{"experts_per_token": 6, "num_key_value_heads": 7, "head_dim": 64, "attn_scale": 0.125, "init_std_o": 0.0, "init_std_down": 0.0, "optimizer": "muon_variant", "max_grad_norm": 2.0}
Below are experts of layer 7 (counted from 0) of a mixture-of-experts language model. Rows are named router (the router's row for the expert) and show model dimensions 0-223. Each number is 128 + 24 x the weight over its row's rms, rounded and kept within 0 to 255. Numbers have three digits each.
After each expert's rows: a language model's description of what the expert responds to; "gets" lists some tokens that make up at least twice as much of what it gets as of all text. This comes from a sample of Wikipedia text that the model never trained on. Tokens count by the router's weight.

# expert 17
router:118107130136163146105132120119128144110162123128128168169130106121114109113157119157156126139121100166103168104115122089131114131151102147120097159119135077136130152140076146157132125092150127177126152157136113139112136147130154177102141150142154164151163119178150106104172118159095132128150100153129131148146060107095161108136131102110113171115133142137105129107139134147231113080149106111138134104100157115121122122129167104142142161146132116105120133103124114097123136154151134111112175134171181126090096162132126140106140124154122149179116126140079148142149120128151135078145135140168127113148070107149111102098136119113142137156108146140153132117114114133108147118116
It responds to: Capitalised name syllables. The suffix er and capitalised name openers like Ser, Ger, Ber, Os, Super, often word-initially in proper names, e.g. Kat'er'ini.
gets: "er", "ers", " King", " St", " Lo", " Os"

# expert 49
router:139137123112138123087181089112099127128168121135124132142115139106130102154140132092143108156119148124095137119097119102109117099118142156076101105116122105116119132119126163144118137108146132129132117135126090093168119170129120134084154135138138112111143146159130131096091137126106141132193103176113117163152084134161150105124130107100133113095144123121057112117084125118131137123145132145115108121066123120109174111136167125153129129122113135135085134127150126105097190090122119146132115153176116147099131198133087107162109148111136157137098116109082132108120100127183115143127174148120153108154115128069152168127145160131175145157131137157149131088124112158140148140116
It responds to: Digits and capital acronyms. Digits inside times, prices, seasons and ISBNs, and capital-letter pieces inside acronyms like UNESCO, RA, PA, II.
gets: "0", "5", "6", "4", "8", "3"

# expert 21
router:166129083109101168109177148131123161156124106162094153150119094104150107144154144154104137150138127116092112127131101110127113113134121185126135136142103143112107091121110144083112132130143130146083102163109125109130109128151125130129150138117191153121142151174126123127093151124137136151179149126124139128125106130153111091124158150075168126100136103181072099130121145145141130090166118146141097154100171114093177146116121160084118150152114128143112144103119114120097169126144110114118118135162154163117098121149085116149142089120130129190121124128111129113112108090125129094164148167100149110159103065140122102129129130130138164162133164129110140163122114143122103088127
It responds to: Places and buildings. Nouns and endings naming places or buildings, such as School, Museum, village, church, Street, Rd., often in architecture or location descriptions.
gets: "s", " University", " School", " Street", " area", " building"

# expert 11
router:161146126132080114097139121187098163135130066130127134139139124117107131148129122137141083160079127149149176154111112110150149142073143148151149144090140100126137082114126099095110120112132187121153167150129106134129126128135114138136122119135108121160134148166121103125145172143121166168155125187119100137204088078145148097117144138116102116086136096144133122155093131141159103117145151132122126109098088118168152150122160116119167137109131129110110121124123115117110183127122135124114114142135120123083145099157099140137142136136143144145133096117086137083133095135147138108180131132078112119134095108099146117120133172115172101131117121133119133104119089145119142112076
It responds to: Word-internal syllables, table breaks. Mid-word syllables like tri, tu, su and macron vowels ō, ā in foreign or technical words, plus line breaks ending table rows.
gets: "\n", " \"", "u", "tri", "ri", "su"

# expert 33
router:127153110065084122105136130150139120157175121081127152152109136082136117172152134154118112098116130131122150137141087108104119167119091151133106146105111095114105127146151147108120154152154109109120150176113097110099119153137112144156100148121139111144149138120136088087114158142117115184168132147147163134157116118159147151183125151080102172112147149107124097179151171107171132081149098116140122139101168135161146131156131130133115130129102095128140116060122130108135126115097141122102129137140148132106118146127097095175125101139097167172132133111124133129141129118157105108140126137108116106155141109114148099121142162149169163126111111132113158166147102167108153095095
It responds to: Mid-word fragments. Syllables in the middle of longer words (ac-cor-d, ent-re-preneurship, recap-tur-ed), plus date digits, commas and spaces in dates.
gets: "re", "1", "°", " at", " the", "2"

# expert 19
router:151137153097117128122143164123123134146147090121106111138058125108166163131118106131083109180120097117087136155095130140155129137102128122127104091130145095140099126134116145092105149119147165128099089127096115075150119150109133129079154117091118145147128133155118152129125135123131110151155111101136098133129106109085170127113146107115131177125126134142124106125122157140181099074154099082138116160072144103155152126129130145109148131121109135094079102125104086094144137138098111096128144171168158170117130124165089092144155137151120112148137137136103137104171119112129156128145129162107164108142123141098127081110141192093139159121129142136122101156119117108135165099114
It responds to: Scientific word-internal pieces. Mid-word pieces of biological and medical terms (thrombotic, lymphocyte, herbs), plus spaces, digits and opening parentheses in species lists.
gets: "5", "0", "mb", "G", "3", "ge"

# expert 24
router:144154114097115144098129133170158138138145125108111125153125104126159119131132134114124139135082109142133162125133108111080104128132085119139129184129118059130087140123101125121149161134146162125138155139151142105125111170148127119137140080132161152163177142127110115095107153079148120134126126150111164100186108094106091108137133099130135154125141069139116095105151118156141099096127119115116140095080131122121155162123158110132119112118118114134122105115175093090090165139122095112151133131188178166113092128168149127173124120126120137146130151130093133091093089110160158122154120148148135076112106119153132123126146134113142119160171134145167153161132080148120141137109
It responds to: Date slot before year. Space or first digit of a year after month names or in, plus time words like early, late, mid, summer, during.
gets: " ", "1", "2", " the", "9", " early"

# expert 41
router:159108101098118154126124124145073143131163104130151152152114117130127163131127134132110145150087123150087151122120119080149160151128119134140129160119099052135082124166109100148102134116146175135103150135113108091148138201111135147123138148106132144162135114154098120128118163133129129190138133147130158141165088120108131115167118137112089170125139114156119148137142140140141126105176139089143129130107107117127123122130160130135142138133134068144118106090169148097126169099144116110140141142144129155143112158152092100140123127120164139157119123163103098120115104135148135107105115123147155113136087150116174122158126140139146129194104117164123158127109126187089150071166
It responds to: Place-name openers. The and first parts of place names after in, of, at, such as the, North, South, eastern, Los, Port, Mount.
gets: " the", " South", " North", " Ma", " New", " Gu"

# expert 13
router:150161051124103098109117081140146128142122102140133131117093074120149136155140112138102094138158101104124166153125129089121116140121116146108117162104150123117105106139107128110086154173154149139108109184136105091123101130149129131133115088124153114126134169158131100088125118098113105175134135125176125130171109126117134098116177104102090137125134123123118120119126119174101093123189135091124135106115116077125138131102118128083137159119164115133106099127125125085122156130103126142142130144154138133152109119169135144113147144130166130151170090174117099104096119137154117069154106138102138130171136100079184128163109125103155129127149128126136154169148110150124133145104
It responds to: Passive participles after be. Participles and adjectives after was/is/be/were, such as released, known, listed, placed, available, plus pieces inside place names like Ypsilanti.
gets: "ed", " a", " released", " known", " used", " held"

# expert 1
router:160111132116113147123165115144084162162118099113121183148104090106152112154148130080156135143106078149140155098101100110126125152144134136121132142066115097131125164190103097156096151168132194126117117174161116103135144131122120120092133143119153151138125103119129089097110170111107145136166151163141135161149128149130124121106159127127146131135141117147117132084119139168102129090134140126120111089106158085116120169130139121140134171107112115155106124097105134083119148131158127166124109156155175139114133141164111134152169127138098138113141129143106158112150121052151141134163151129109167087121083109122141145098104155131149153132114111129134145122165093138120125138114
It responds to: Contrastive and clause connectives. Clause-joining words after a comma or period, such as but, however, because, until, when, there, plus em-dash cells in tables.
gets: " but", " —", "la", " there", " However", " until"

# expert 25
router:114134117091125121115163143150147168149154127108114186133121108062112116112172178109173118140092110152106142088117104126122135149126085111124088127110122090100124110122141161105106097107179130136096112150104118142136123136148113098123116116117150127161121179161097110097120125133119154174155095141151150148138076068103129126158105119097141128110148131139114118112095146176128143110127098125150130100129161096167174078135138124158088165155111084131135112113101123143142167109076120154086134152133154139113118151150102111149105153138121112131133111109101182095146118132175125105122117140124128133154115132077130105155123156144156118144132101130114148088101112142148152128129
It responds to: Accented and non-Latin bytes. Raw byte pieces of accented or non-Latin characters such as é, plus con/Con prefixes and capital E.
gets: "E", " con", " Con", "é", " $", "ur"